From a checkpoint of a small mixture-of-experts model trained on Wikipedia: 2 picks a token, 3931 steps.
Below are experts of layer 2 (counted from 0) of a mixture-of-experts language model. Rows are named gate (a neuron's input weights, with its number), up (a neuron's input weights, with its number), down (a neuron's output weights, with its number) and show model dimensions 0-127. Each number is 500 + 25 x the weight over its row's rms, rounded and kept within 0 to 999. Numbers have three digits each.
Before each expert's rows: a language model's description of what the expert responds to; "comes before" lists some tokens at least twice as common just after its tokens as in all text. This comes from a sample of Wikipedia text that the model never trained on. Tokens count by the router's weight.

# expert 16
Table header labels. Header and label cells at the start of table rows or stat blocks, such as Year, Result, Total, FW, Pts, Turnout, Frequency.
comes before: " |", ":", " medal", " –", " votes", "s:"
gate0:465524522515495515497546482485489536494478499493480469468521479509486513448518474497487498486510428460530475493497481473500491521530459510497518493522438513493494513452524515514523500481504446515501526494508560503505556496487482477524495496513521495486533498487522482490531497523524467474495517484536557531454513488446512464474462509520487502472548519484450504506485488505522481479477
up0:446529536517510500520495496468528487479510489467456457489488443492468532440520520515518485487490443469515528488507515505518536491558467466538512473496484506519523463454539500502491511509529510493476542493483501490507501497520513450530476489463518489487505462486527466491522493501483480477507483506482554516479522519487514480485490529481539496462504449467494486515505509475491480499495
down0:501494473502497495462435453528460510513540486496482511529513533520511492524528425467505484524520535521452487515489486511498511495448454520490474519520530526526463484508476431527473489486504510485513419481482486476497491512468522520480557507467494475526486493553495535529486543488503531462524513514496482519529525478495496517478491507490492498507515484504505506493504502495481495536524
gate1:502483491536510505542492468523518549475514468500478481478497469458521495484484489510510557499536521517520475504523489484491499482511538466525523452494519465470479476464541513529502473557535510467468460454493471521507487552490492489494528485500450518523495490452563530520484502518464474513507507516504490491507472518525503531472538460495442525484544492516531517446474494448507494480511
up1:482455525504513504498502553459512453526472533508481517492523503508455484465545495539459505536524509535520535494494464487530470497500502506483506504537490493523528508526510537490516490503500502462462559514496512468483501500463523496471520544478555504513482500500490473475495489445523538482532494511516498486427498492560536490494461520500501510497487498469494488532499508553508479520507
down1:470497531495508515472471515486503416416510535512528502537487529512490496479504494465475527507455501552530525538503496499491479496520493535462486546508490507488516535482464494524481449456479510516476480500531487510524503527514508505461473465515482467453470526508496550564478521498514530477476498478568480510509489447493558534508496491494491511496489492511480510501491497510477493559512
gate2:497457528483464508491513495506518515522503485481495539431499499493501497504487536496517529453487502467485514552562495499523493485527572498508461490520466497502470517488516524493491468515525513515527476501490497536460501543545523517456473458491504486491479541489523486490476543499474489527500492506489493487477501488476497530489481516505527495477494462515485514490496512451570555482524
up2:505560434510517483508487529491469479485485512502502463536529532509506489449496496494533494514464524541479466518465516549509510494486486504487484485457563501487545511486520492494481525520499469520491534483536509450502499471490464490520512512454527470515460480510526520466520452523521492466529512481446505528521539556502511504435516502497472516504497510457513464558532481505436487544462
down2:506507493464505504486498522498530466491516525543465470495516535526422532518529490510487478426477478543491523498515494494526490496481524526490471475444514438519500471539467485497483504534473525462492466517526504468493535467508490490494499479482510483525500504543485535516503504491486516504466488571521495489463489532546523474508539495481531460499515546520474489465498470545521494527538
gate3:478506504527500491480456518535507478548516501500475498534503485502493500545493534485494496503527512509451499476469492502463482486460499505552546516448521452448496486489492491542471512493491491519507484510457507470531495454490511498511513507525515483532512485492509482484509516556493456501509521512529449511472471518566507502486509460523527492545502480532478512503500470517496446504528
up3:521482494447491520532539499501499519495464478532518512487506551520475486468497478494498492466549517545510505493484485471499535492506530438476486497483485519498523484528523484459508514495503516475543516555506480525480507467492469477496506524470507483488493488532526483511458484516516512467501471468507527513527454473501443501477484447522496501512467507534483491472488512478478469450493
down3:525556479500493499505551491530507502485522511500495483524474518432525512492476506525512488483518484504493458515464455519484477523472496470507525532495503513489504537504482477467518452496470518488546476489473494478498520493490448525511456498540518532493522498497490506534550517507479509457511520500501474524493471491485483463493501489497523534508528510484458476571489513472507506493495
gate4:477538518491473521455515495463524482475468473504534523530466509465532480469497517529526459515508510548511484472510500507531522495534492522538514497479498483467496512520480519489500512500485473525482509519488547509503515483539497504527527532495522494529484481505528459474516497476476525502508501539506493494489496431485545497564559476543454519501499493505510474473454516542540473498497
up4:493500525510492537450513533514505486505457522478509484502524572467514447443487518517483475530450510526525476518485516502480498474514499492522527479522494505475480526506490466482431491522526489538500489501492523507498494519498506509478531539508521500527482526536501459460509501491468515493529484525468513494445514496485521502506503479502490537506468529478494474479480539528509476468486
down4:467458548512483549501500525496534489489493485517479496495469500477487503534493512515493505531491479482511495524493522487497513456479488468535510530507528505464508464526499511485507502484536566532470540496490521500495480513483506491502490519509492508489450509481484515454544572476478526523495505518493540519499499477488512522487516486542492548498508507483519479511455491514485441465502
gate5:494465540510494521504501481532507516479476462530484469501501522520497493486466505484471509452484485511527500485501565500489475538522496483523496479499511539478482526486540478448525462503460507509489491481500492523513496525505462484516497527488520509516521498538463490480514534491469517542507453476531518493505518447471503512484529520512475520491502483482442486516481452526543508469483
up5:452488479563547508488468488489532494498471513503555520447452529499490475520516435515480510481494484495468538503472490481466497502506461469525525505497490481513437524533501537455500513492508467497470498503558534513489495518475544528456478489495551535471524489508514481483456478467531519490486507475502484503475492514495474507506495485490537526473533497510471524523549482506536475515489
down5:516558482541530488500491459511521496521493524501484525548470474520525512531549505531505484497501467493478524494528533464462508478522485511507475545495516486550531514449508498518533497521500515499503461521513480461497525515489472528505509513514481502508510504525558473447517488518533503481512494509465457470516507505493530455520496539450465490473492495515494505458531480538512513489483
gate6:501532508508491503422538467501523518502544474488484487506454484502447531482486543586472526517528490517481492500496500502482470510480535474528513475518486506482489510511493468491476443515501465506504438504512488526514530520517498532511442492494529461481492486496434522508512487487474517476496497494524502516520486477504487468519519499512526498515524529528471506495496544529485525500541
up6:528508508499493460463545519480533518473510494509480532459478478485488516518516502541475493503541487520468542498531509495512517536472497474526538453539513455490495492517468517480525451483505538504503494429557485495534444476491493511461503536528513489528449501532487520484494496496493516453486488462485544500476516464511510492476518503539506492520545499477513459512487512527498551510515
down6:461449453506487498503490493506528536468507502500510496521479544463529490464498540503522497466512509521478511505501498513500508505467521496490524486500501501480473466477503511535500544482525507508511536524487475501480458511496536496507498456522514512505499561535532546500485478508446491455522517493539541542488518522468497498461492499531518502498470551495543469486503540541499493534495
gate7:534508558540496491476541513497493453499585478495550512468505496517507480523513486505486487506509540529475533496540523499488466503496498496538527451475508471506474528509517482493531503498499532495511489466459484526466511469447493524467495529505489537487551524500465436515516511450536517504518489447504512510458489444483436470543477494487501498522474504521555501466493493489536507529539
up7:516513502530545515523538496478482503477485487489499492473505483532488537512512498513485538467493543469467503494500537531480500487463507437547496468545501481507553515502499448504499499530509555458489485494538511521463503500494507483521532507506497518465540508491464484446500481507524526476555526470500472446485478488483488482468454517488485548496463526517496463493531489504465510497524
down7:530479498527510490513502554504504497444500496521491532533506508482456503520483480506492481497511513536501482454525517549473493503512511507521506507515482506539490488503494487494496528501494515503539505538523525545492481495440493547481502490479517541445523489466491504494543478482517515499481532543519499515512500531494450471497527503481540487500516518542491477532539463511471505498469
gate8:510515459506571439523541508475478491496510520486521494502477520519491490496486503516524485496515473492449533509494460520461529509491548500519508496442545516527501458497475448519497514470461513513497459488507465511517499481547492489492501544482463488483471499551524492500511517525518511503475477506495522484485489503484432551508487524498547505493518491480521496523471497525493457534511
up8:470522521491450545472486507535503489470492498540484508494527476505491508464524511470509499528529525525514484476501510460561474462519470495470511492555488495515493558507513527508483471530528504499494498490467507489477473504478484508458528458540519510509491540455534523505505467489474507504543536500485508490507548499550513477474548486491455515551507496501490515503531459487504520480482
down8:493528472497533484505515496455523471514518492514509499524475488507485477514497515456477505491521518497516504473503522469530474481506505452516502484527499490522465502454511496530495515495482555441483469495483476500456498505503529493529489495494516505538481496511496476495534473491476451488551516527505511499486501456509529457493501522472487526463511539470518497551449515485479498485510
gate9:532535520530510474505503501446506562480516520517520526495523507545456493525473495520447468508490494477472539480529501516536489512562481504471478556556505500488532466507490447508558511492512544509485517499497483481519544521497507517510523545478512486500521458493493510499478539493535508544491513481484530480515513526484476424477484502509496515493462471527511487493505524514520545465481
up9:515510492561470463478488488427506542478528476526506546483557464514457467537488520491488472495466485498465547487552493510532505503523471511488467519549500495484535505527477481495495546493509544510493515477501493508512521506503508551533514494499550511486521475487510512470490503501518516532485509506482512461517522494461499443488457445498494470508516447526548526496498499495535496509480
down9:481485521489470468545524489469518469505527519464444504495465510501534526531533512508477489472516500509487510489489508556461486520488452487512478483453483497516482468515531485487515535463537451501496495486467508534476465529531514511499488503483526537549470462486485515494510505482504470497492515523511487487488491526515487496455540499478473467518518487489530522507480468530495508509498
gate10:500514484482483503518496498580527499505507496507525472494457526516501474525568456510440530476501484493466503485494509471489525462492503508503495483446482489506488471504522501508496572487529481498474469471480512504503501506529515504579483482520519496478493547502499502511522516485510480503482461503468474473522500501480502480483460464511501476506522517485484484510495477538542514531515
up10:506521483489508496503511509469465517481509529482476474510461520472487492515441534522552479501493498508509497529518454479513487501507561511479492493507461478503477493443555506487541491524488507489502485557474464503488509468459493487474540503466482467580516468506496514444484489478520518526553510518476538493484458503523458510502558508472431525509499473508542540507500522449512497480509
down10:457500516489484476510499494497548507501497529483518508454513459490546501486505512536498512525519499481495514515503521509505499490473468546567510488498460483491490515504567485506491513507556521486503507493489485495517490498509571512512500476505498505491495488517526483450496548534508460539501511495480549482492484496532522500475457471461449486504503477517483535518541495457541497469516
gate11:506517508495488497482501520537491515530563495466479475531469560543503524498460501492507523506510491483482492461507523525499467509460451445493522504506529473499536508504518468461491506461480500466524489525521512495498528494513464498455525506522505499474500533467476505542471507488494468504570479453493489543535525493538498498502510489533481511477514463477520478462503483523495502507530
up11:512507525482467494505526505514507555499518522473517516505508530507510539493515472533499487494503515501483449484499440511473519513515481501471533531510510458544518534507516445518499518454478525520516497514494549500509493487488463508512514487483538499521490502466506493517478500517506495511538469545481456513502495446505529464486516490510469513465510505519536527483522464489471481513554
down11:513502489509459490529466511522523527478521466482458543477507499490493541480496497486497492519515521496464498486475471507527489480501484515495494487483524522543486562477471490526544503466505497463525509504489532456482546492502503503507472483507458492495479469470530521501462514530487522511471479477506469504499485450479554506511482468550503458543536523528548489508514475483531524511478
gate12:528504526511523514473505506486512531469505516502516508510489502502465495507500511540515519522538460534532474496515481485476530551464445513525530498509517477501492515518503470511539529491502526518497484496511496506501516489522537513509499475478548507486490474481453511495512484485501544475527511459506485503494503531497506505536495490561480538486520486511464459486483520507505486518524
up12:458472444504509493521491484538472456547528516499501491491496521502481522499472466470480460506459532491460536500513494536524513450515539498474494500475481506511476500512518522496495500486484514495538530504510504472480496461524437472484517503499464508500533501510537476497500507510490505494473459515459486472515526455482523497485471514443514481478498537510552529487524457514495514494477
down12:518485452494467499482497536467487504506489520481493501528466480491529547498481499456426528491487517483495481460524516491496514466522487510517505508499505464514511518519498497452481505541466491493487468426476477469464551463528546484524523518447504501469505487506524523480504475509551470498473529487491487495515520514511466515519494519529465483551513516507473508508485496528478477508475
gate13:462511553482483492505504529515503504494476508504520546541471483513501462492520510519489536547506527503481510524537501450496512509467479515482468520519452520476530501503477492492525486499482516512469493498491501507530524455542504507504538504454492501523536538540515514497487509512524524547530495512470535458562474486488503477473514521505460477504497465431471460474492521523480533493529
up13:499525506507499485512476543524483510465507488460499542492484469511530434524485515476513515504554458504461508536532477510520486487468481490546538518505498526541491513485508484485529504487454538518516504457514529530532508487482467535536490503504483489489480495514511533471525500488483471466509497519480546494509518480526472485498536502429503505514472499499508509509484550521498471500490
down13:520513511489459467470494501448486486478504502489516508510484486538486552499526541537511492502468504542525494493535467489494492485504568498493555534483490527490501483535495463471477499500516497507489485437561444522477531508489448486488474496505504487458461487484522512476496492517496523501527517500486535521493507470471520521517508487526530502516532432503482453481494477494586490489518
gate14:503510478460515483524512550540524536488492515533483506508485504442501469518496479529511483498487487506486531536488504478477542507474462476505519520459507481466458490456525521500555465486465517460505475522512521538498482501476519529511512481509492532542516460472520466487510486517521512513455492517528502503523533483477491524489511506519512498492500497507530483536483539483499494514500
up14:493487520471506521534508542552543494491511507482462496524504529440502494514471467499494496518479474525490524536505467501467563517482461487489509551454498495495484467440529489514565467486474526498506480478500531522493443524480522515505499491482493493521508490466506464515529486524530528526463465529523482521493529496497485515486497518525522502499526466485516484520466517485527481516495
down14:501504510470481504518541532478464524520509511492500484490484514520530486477470470491477461519481529464463519491528484556498557528523469496510522513467501479480479526506531491488534486475544497511518495471517508476525458463540470497541509494503530493468519515462527477507527519455535467506527459502505458501532509525529497526555481464529514502530489468516516494476508485460578491526517
gate15:497496535506529547497510511479480509492489514507475495549492506476477478487506527495501451508549512512455518509523503478480513532509502460486509505495475499507502506519493490510529530505532514545495508499462481532527460432478508498495541508507487499485516465524489476476519511509465462499511454464523512505481489478481486518523484588503512508468475463520526496451500519454485495440491
up15:526514480508499485432482463521502476484528502493496483471450465556488491511471466525491504500505511455494491486484530494502491500484489524497463503481456482515494480488546511510483482462490488507476524506513531461522530548497556505497488474566518525521505419518506513548541537512525518528510515530489484500511502493480520508471552453516485484529515503496460506508470486483526494544504
down15:479507522531502503529508512484543488517509484502475502498507508517492467492465514444471522493547523513525501497456526523519549516498507485481489504495489521468500515485553530503475545524506498450481493512499503500508517508498471517510455519458558516502498473483453506500526519546481503433521482471495535532519523521478485493435507484487471477510487496530480490522463538528490514476525
gate16:476496479485526539527483485517545536461507492522491524508437507504461519541548479497452482531483496482448508516490569528513484507488523501489446481522512527496517543475497569510489446477495530499487525508535490486498499506526506531497493521529504489515528488474485499436478450533506500508501562496476439483502533495479541497479499488490429520523513517527467470499458499507506497509501
up16:469499497462512513546453481507518541501507476498483504509434504526478513487528469516463493482486509473477521508511544485513501524500532488505461499530497503522531547480481577526476494495482555482498484479548458485502471492531509506519509526518510475512514496479483498466500470527498479481474567506494450483485554523497551498518528481504441506512507501500476472519485488510513495518507
down16:492512486470460536498496531505500521524504505492513478500468513494473498540517549478541540505491482478469489460465514460490500574487493504515504532493475490553500483517525474514520519521475489491498484510506499518506516482519470497528505513486467508455489479456522465487485516497498452512523480487495506493473502476537552477499469485487497509529503521527500517482531563500524466463507
gate17:466521450476561491520472518520501476488550502521488502501494510519487495487489515494472513492516530498529508529519519461502519461492516495475545490464499503483511527459526467523530508488515438466499440504537464532481491485468485482522476519501474509500506503516509503533477533448464534508516514475524552454522514448539503489475509501510493500499509530530453541531532531473504469535462
up17:518482519532537509468498509451463493514499485519489476459484512559538504517509551480511490512464488502544467496535474487532475526567511508495565537503521535524488492503517483496548472509447488516526467494548505514487519514524486492490507468515451492438491502503523463484455497473499511476512514482508484538487510458474540515465493535554510497496471496530481511473474504461497475486500
down17:546456446510502467456474486501550461508506511471503475534576494499501519501502498470513498475525497493453490459505497505542445515546484494503541586514497515499524498551535463468530509491454475510521526485527500451546476485497517503493502490502528524485507472489499507514522519516521468498467493502508524532537520504491510458488536515491488486492490524502529499478444500490539486511494
gate18:504483489522501506467516547510502482512464503472491492509455522486529521536515495469465479465497477519519473510537455480489528509470512499530493477508519505472534526470496515532513495512523521495496456488475526488473496562550468500522484545477542466455441448502481492504481475514518526493495455500495469508516490456505506488528487542505537532464456474531498509466519481494515484540473
up18:505510472474521542537465501548497510528479555507502489503467511510557457496525538524473507535485492503508517487495487481509537481518511466478509478505513487515504465496478513472533480493518528491498465530488484481506513520541480498508506506508533490468486487479471499517519522495496532467531493481495489484551465501491475516500460515494547491477482437537495499516524481477534544533519
down18:514508508486494519520505530533499504500489527502482572479475543519514520513501480496483464488525468497512514539445510509483511488539524505514513499498462486537516487479461510484515517519512541515496531489491549479516531501481482473512517550486478517473517492495516479481487475431493497509449502491496483526532485473421486487479486496506511521490499491491425507508490532478521494468535
gate19:505526502506523470480502485482501480473466495580494497476485488505483484521519498497487502475496447510509491498531521537547479512484443457509531501512533499488499481529513491553514524558485485519506493499576544521515539497483475490507483519529490486513499510503481508453457540528502539521520545477524511479493515516500511491503524435508491481493507509487520511481481503498480494456489
up19:477510531495482534531503533522509525553542526445485503533502528477518520470473491487511509527514545512509488515491488485463534484497565531492510484448481483514494502484489503465482493449516493478539489488455478497472503494498486511502492466482526494494522512519527520520543466466521475509467443508518502507496478481498479504485517530469497506475510480523511488522508473494514491526507
down19:518478489464520491460458509544512503476534499500478598540440489528507484508517480524482471482496567498457477483523516564549484468536511502463495435461459506521530487486488532535501474503536495463493509538465506497487506494514488503488514502508457535471527561507479483507496456485508505497528512492535495494487446489542487527498488516515531514524510470459533498475525487506543495533484
gate20:518508531474479523538529442508464471494548529533495544525509497528531485474506541522480533523530508487528538478516499475530521476445505532502463498513506513512508502478504517534556463452498525524498472465509485448509541484459519504494511545518526485538491495551522506517493445491495457507499481438512519465509493485492500456508482501477505466503484509505499528490499501510473505479498
up20:487529494541499495471524489525480494462512510539523530498515540510520529464523495486444489526472501470503465484521522539481497461517492509517453459493473549452502440534522501537547544502494475509499488477505497482468495512483501455454530486487466482525496526534537465515465531522534431518537532527483482489511506529490549491437464491483516466514521505550497524534492439513485490496509
down20:489519538468510563445534502481490479490468490505514489460525481492508505525503458459472506493486483506532501473489523487509506506532459506493474470477484485493528497524543476491516523508460473511544508519479521516516501491478520484477503512495473484520539492546514460478455505560479492549481516522509456506496457495500541496494511447551519513490529500476517540507490504545474529469480
gate21:535472500541500499569515473466571528491514478508515484458487488502500509495486513476514496446519508503457519456499454526458477505446485522507525529488485460509507499507499474525445487502513494460528464517482540503493460533515527532533512478474512459515473516530509514487505495503500503544486507492533525484476475474482501493481508484511563501464509485512489498536530536458489520524504
up21:474485469456486551498515501512514532524507438503504488494512508504502494521462513516477497459519500492540473478494516476494521519485524494467539495522498493471501533452523471534500510465494509502498463494474523482478481522503476545535463445526507458539456471544523530493501485514503473517517562515513501488482488499474496495503538485497488475482509474480546503460553542491508490514541
down21:492522503498553523477473508529518520539500491506485486527541518507520481516489487473490506513518513517487515458475510508462497518488492538504500496466509524509486521489552481474534521483509524517448522489518514428509508536532444482496512490493480503520448575515447464522504493477522480486519491503509534464505512518519541551501526510530496503487426481509502503490532513496539455481490
gate22:520519501526522504465492503574454494495493522495497552511483482507477540504520479471508532495489493460481491496517483544546484521532491537484503519509531470485524528513514499482446497464545492492486476480499521513517464491523481501519527491552501523456476514508532487485510488461526513506498481432506505478479518493520505535549507509501426480517467499504493505519456539507513469496548
up22:452524486488526492529523494485496523474466495495474433484496486446524474503490529517462482519529554511513531490512524445485497493475516472486491499476432524502487484502465530514555504538485523498522520511477508498537520462482535519487481498461496479532532486499474514521486497533469523485458507556527448477513488460489490484447501486464527520515530514496483478542518482491512508481485
down22:523475499496546514511490472446456481542502471497513504492522529476494471502462514510492543449490504508474512500470469506476519534473503504508526500485495467485468466498504498517525521516516519499467491466479506456487498527506521500482480468513513470491526493521485487491505504481485562478502484496533534492496496552514538484516437504485507526544479505489432520497515480480493470539529
gate23:493504465487496522527505511515530509473489515524517492509527461518514488471525468503487534513495549544502518522531547473460504501454479535487521526500513519492517515485496518547487492487476504489529514530453480499483509468536521497477477501505560489536485469498480482507519503511545487493465510473489507493501480482465557470514464510534465508474471487505523514516457447491512520490525
up23:517477456470480509500509467490482482536559487521474481502429519474508497502481492498477483516526484494462499469488523549536500474520553503491516515558506511546517480455508456531465510476471513511515499481453477534506498546517519490496492503521493457547478484527522519479519536484502496527537455528512544501485505492501496491490484521492529479472510499516489493485483488513523506468472
down23:542494489531467541523494521465501491517507504492465560465514483491527461481502501528506495522472539493531502480511455512478510504445532526460533458496473555489516539491479465505516493469530506509516504513488477480488478488500478516496505512498491518505495462519516528485533592485502503462459525506505491508514510508475462479527486484496525488497524480506444502497482469481505482478506
gate24:483515468516488474509495511501502499510513495537479519507527496487543496514488484528466506476526527486534506497462495524481427520436510508466479538476456459461508533536456516518485492513498493514493564458490473516513488531516540447483495495484457487489530516497473525505487512528457485533513528497517487535485486477491488472514522492531489443508512504490533510485493468479557483501513
up24:480513492494495512500504536458502476555473492444489482485501507506486487522505477483489507521501490495484481519531528461520520482512485497499509507493525469501527490511503479501527508492444490463530466500498494481505496474471507483535516498531458516510514473513460483481480489502457525440475440473479491537506488501552493536496519511507509499500464512537505539555536540522548505533448
down24:480535465509485470506490540497540446477555513472486517443481501546511443517464513524475540530493476557500494484480496510506481499483474495509460498483453480479493474492505491486489533513527436478493469486470489507527482490476503515483531482505526543509484442492505512510481539529488530535521495467527502488537532514505522471480497485467503499522522524475530540520554513494493495480467
gate25:506516460511479474519510536552560501510492499540471464494490525519483467501496448490534468548500484495483519466548550474504543529492513480479522518495466512554515511487488469477500526460509496521530474511541488550501500496495484493503503538502468538538485440566536501529465530458467448480484478513497525513526482477495481482509491495515497509483473478513488519488529473474521478517494
up25:478479527508560483472483505520491485489490481509528494508457533546510527470475467508550467513492499478517525509524489455513554540488509475473510509492513499498531519498480466463492516483483484495518548516502453492513460521511485498508497482452485488494485478533531517523499506505477432529490507487508557512521473490510525495530496537502443485486458497488481489515504464494475480493484
down25:512527516520504539467460502475511465452509494452523495512504506490504492479488471458523499474501489502504486452519478521463489490498495487490505507497545488502481505482474492474508531443483483475504491501514498530531487496524524534512523504468470510471478502531486470497479503502469469509481513490479553520501508511534545516492502477499471535530508500543484520509494511483453521484475
gate26:479526532533510498497494462516490512553483477507548492504482445522472508519487511508450499472491525472451467492518500517509522544498510530525496530541475513484461512508532488520498513489487500502509475499519524440500486483547500487516476552499478514473480507513554519522491485482493515525509507485469498521467468462501492465510519502530492481493481512512451514488548497506478511508497
up26:477471501489524476515522537524498520471509510544517521550449500516447485463489574534516531539470509476487481543505453536542517485478533488462476523500460499479543483518495523535487465486476511487484504497498492498514494497515482545458473505467486486447516486526493505495528481499503492455493500487542494480493527547544527489525473484484537512476524493455493522454522485509543502508484
down26:521432471439519494505495471495521502493550495535554500510511538445505534473491455485524479494462505500521486516522489514442503496501501488485499497497529509537443491465507505524519471511516531504508515478483499537443515503524531516518487514512504496476510556489505521451505512499466490504517501484493491485524506504469497486553506514478477473540497493522491465501444454506472513538489
gate27:505507453529482526502503507532476500494525519460541489495533486532496492524521487493525509495530498529551510503483495455529456538554536471515493510510581509468531506501454493475506524471451505438535468508487544522528498466504494464475507499460495438494484476512483488498540501475557511466481468501481475475505541447504492485508495522516529520563523494493492514505519526493511549506515
up27:498506500567464528531489518466497519499502488476521506503555495503477517492474466475534472502511479505532495469483472488483505486525512506471529493497545472470513476501491521527489484541496488548477522506520492523531513487448465504513509507430535508547473527538523548486508506510477504473494480528501483531507507543492483433525511482484519519517491530521486543514531486494484478501493
down27:500491507491513544453507496469460510543500500496546520518484541508457493532482485491520537504506502547498460467516471524496541452467469522492540503464525448485511500510489515507513472497513525518491477491503472490556513502524467488469482473485508496588519475491494497501504471496496516517494518534499467524492531495503492473524492500506495474540498530486505520508554503572467466515501
gate28:509472492476531543494528519494498484518503467528484449508485497517505490510476464516514536463480553483518482481482521551518556518513500469483496527573525509490509497499527519489493505513460517501459493524559529481492489494500503511462517466529508531520499512518467489488528531480496466496498478492442450545510506530501540485502530501554520479516488514470545524445525509532473484520507
up28:499499489517516535448520476527514527515510528493528494526526530541489526510532519522522528505472487526527472495505476493504518494465508515473520521508502453462525517489478538544480487502559543472519483508517528510474485480486507492502516486491497465490501512513497462504505535489522513517499511498496497500484496449507528480531483484512542532515471498473455553491515555491500459493517
down28:454519468484487469485506466567522518488505541505500491479480490518485524519511521505493524481527538514471488473479513460492485484506527516511486438497506477510476475466526492470480483485522464529480529466426492490518452544490504515486505469549481498509508526475513462495470494516559512496496531489508525509507482513499511528478496494540464485509554562535465515495515494507492506503467
gate29:482512512494514502497483483510538517504518472490440529501520464506497498518541551507513490497505464480480549511524506504481498500495481451545462557527532462467531531438516518532488544486533508526462448503504470495501470512490498468510511492511500505504499526522496501537511485520508491484491492508481488500469533520436470552493489486477514494511479510481532513477523449484529496530503
up29:508480492500475468493501529498506500488508559515524459507494519466504511503486456521525552496496523493537480499501482475476503518475547520447527501489471488547492469539493518481522472544488524490527537532494481485499520490530543552499484515457498492502497479474520476447522448534473492513525531539482504474510478454524555457511500495540517487503531461507487536519478525494495502532460
down29:490429505456475489464476540529551465502480502485540481470575505506471466517503466492501507507504481493512490501468514452544498516496531521483485475507522471491496497499459528505500498489519535486522510532498531489532508435509519525457474515534476499559501495493548552515512496487490503495511490481486496513479487468493538544475525509537462461461518466484494507467494482491525485527505
gate30:503527533547515534454522501490519492488523541502536526508534464499503509495506491469495532472521503479483503517459488509519516464480483489506505488491501471526516516499518489513457500497535479473490503501473545485513517507455472526547497492454507536459503461525503507524482447507523481490499487490475494504509528511484558499471515450488584509492483532474497505526501449486509497507509
up30:469526497484480459499494545508534492489490496484442526508496477500553465527542472502479509503518524501443517514517470518500456485513511500508486499509480498536461476531530467507491501518499463517526467527534563487487477517504493465455534507540474533474552508472501525514491488490504514531503539519467515494517482514493521466511543504541501475472537513458475476515515486505482490508518
down30:499522485450500464476462506505484525502485472497513526506497523538537466487515449472522441491518526487528517484475526477532461487499496532472464534513487517494490510508489484476486502488564491517536537523499485467484493450508491517464556468528506489492551520498544492483523506451469534494492464491558474498573528472476493498511503511471480454525523547510513513496516475525481507500517
gate31:476513468522529501516503526508443475504529512492511498519527521490494489537502507488531519494473500506516498502511485480491540482489555532491506527463542478520520547517478497483519477474447463509512476525491531496519521466523509535479521525497474514501498492491494483568522499515495511490520519522529524478525494499525435491492498451478493435483489512524558489525525529455515490521486
up31:482494440545529486512503486463451493480542495492462500526498505503491472543492503470517534497488499522489528522480521476503532480506475550481482484430496507542489523490490473521507481549498461543498506508519518477471513470481505529459499494471518495516528508477482493546471495480470480505493549512517491504480546514518464500444473471461516496485543532513468512504482525464484529479500
down31:480500483497468485534473478543523530492498481511580471531512495473503492483495514517475554517511497502498461513506523549481493513524489508498486497437553530485474512500524522503438525469500496471489548538499497513503480580506499531536515463520501514508511482545499476495501492461537519491458483497519488485517473512461510512516506501512512501470464491484497511506510497491451484496486
gate32:521457506489474467519494481533497508512522537521503530494550528486475523488507533537496467495466472478488539507488489462503476535486533533445496495523501509509425491474489503490484518483511476483550478480466496498542458498509522533495467475501468473503537512498528498549479495513513537535496487498518468526538527474496559527498540470555527484507514494492509480494496508485491535461475
up32:457532483456495511483494499462478489496493453508475484517444461499525474499505481454475504469521512490508515521509494538497535455503464496530517482511546494523525537538509489496469495515487511504451501512549522505493507497491487483494545512522515493467509528509427504512506524498539455506518479499482508514489449541507492515497501487440446524497485502522514472456500496499503459564519
down32:514494518474495436482469519504507515450521548459513505500525482485535464500503437522489500515515510570503487515514462514506510535513506464499504492491537478434490540515521488556467513526512465470438511492497518455478498481532488517495495547472487488514516513479557496497474536480481499510457503507525484488488490517514450513446504488532550528497498537491492492482541474535500510518495
gate33:496482489517521492482521545530460541511525482532534512493490471503465506479488509528517470490445554470453565503493487504475495466479497501530519525461508509544512505501448479515505516497498505479514555475458491522508466515474516470512498474470467538470517499482495462512495518489476529490461480487528490494499481480474511507518487528489498492522457535492486452472513485542533488553437
up33:521444487548484463504506494559502513542498502515524515545520497460494489505511493475542441523434510488513443521500532457541489521489489521510555479499475475536485480508484489515446541464485482481505515444496498489488493513482467525528481510496546520527488455542501491570504501524466499532495501493493483504498538482489550477484522523517476469531518495453476495513497534479534487489499
down33:493487529521525474507546496476491465466516518470509512567513484504489488438501507504481479516487495514538476491481498529495487528492496507458500493511472480541481464534515517507484460568520512506498449452519485472498495523452507530541498493524511475468533517495454508491545505485483499532531529515477499528479538478514485465504551505506506482459500517486460513506511466460487550459519
gate34:482491542529456511515519532489436512453507479486502520532559468507535496541498442489527515452501515518483508488494521485526548467504487548505537486503502525492473543491445499508529505464474481540497472486467521519504514522495423510504510486499520488457488519540506510475460510490518489538517460530493514437483516456499484527510483516482501483481493496520491499508502530509468519499551
up34:519515477462524527482516496497541552530474514530498502458483547510499500488504552492523479507499503506518480468482479543486455488484512469461483497513494511531485437497512456483503452562509487480503511489540479506515481498491562490470483534507511493516498473466500481510526522467504535460521532506521462483557488498512553470502495515497519530512552504490536501477499504495487511469496
down34:489517500514445488522473495514537469504514528491493514468549543482524506446533516469469451516536475507542543464471499477460488522502490518473484495503489507474505471515539502514497497459543500511488499565536467519543456494477536467509522504489517521533510504488503559493490498504486479499528505526491510538513466511500482512510496512517513514503491517471486558473565509465505436473510
gate35:497461522501492509499477457474505545478511542477479454517458521490528472487508529492488513480488482511473466492523505503529497539496494493525505486525501519472501492530490492510500432488528497501562470512545523482503517464501498527534502510491474474451509485504464512484501501491492511474530480500536535461472545447494507521489534490478515506499544490532497492465518567506483514444526
up35:546522487499500521525516474488470533462517507489540509504513522484544476500458452487553491479518479469473487518500487541524487526480516475509516488514499483483500519506492548492519468481504507512529504501511501466464521491517489474533491503469470475474510508511458484501490477527495454494542501546484478473474563457468502490521533500467516509492524454496489465502502477531472521463485
down35:517505496531524466485496494493512506489514535516483478505504566523532502530488483465497533526503503501556493487511488485471528521481497467469453482466527453509497501492541510514516504480546510466523478465482482536495530466501506507512514493462572514522503508468496495458519477494509485469469477506501511502515496467471518502498499490452475526550492503486480525480479494500518487452471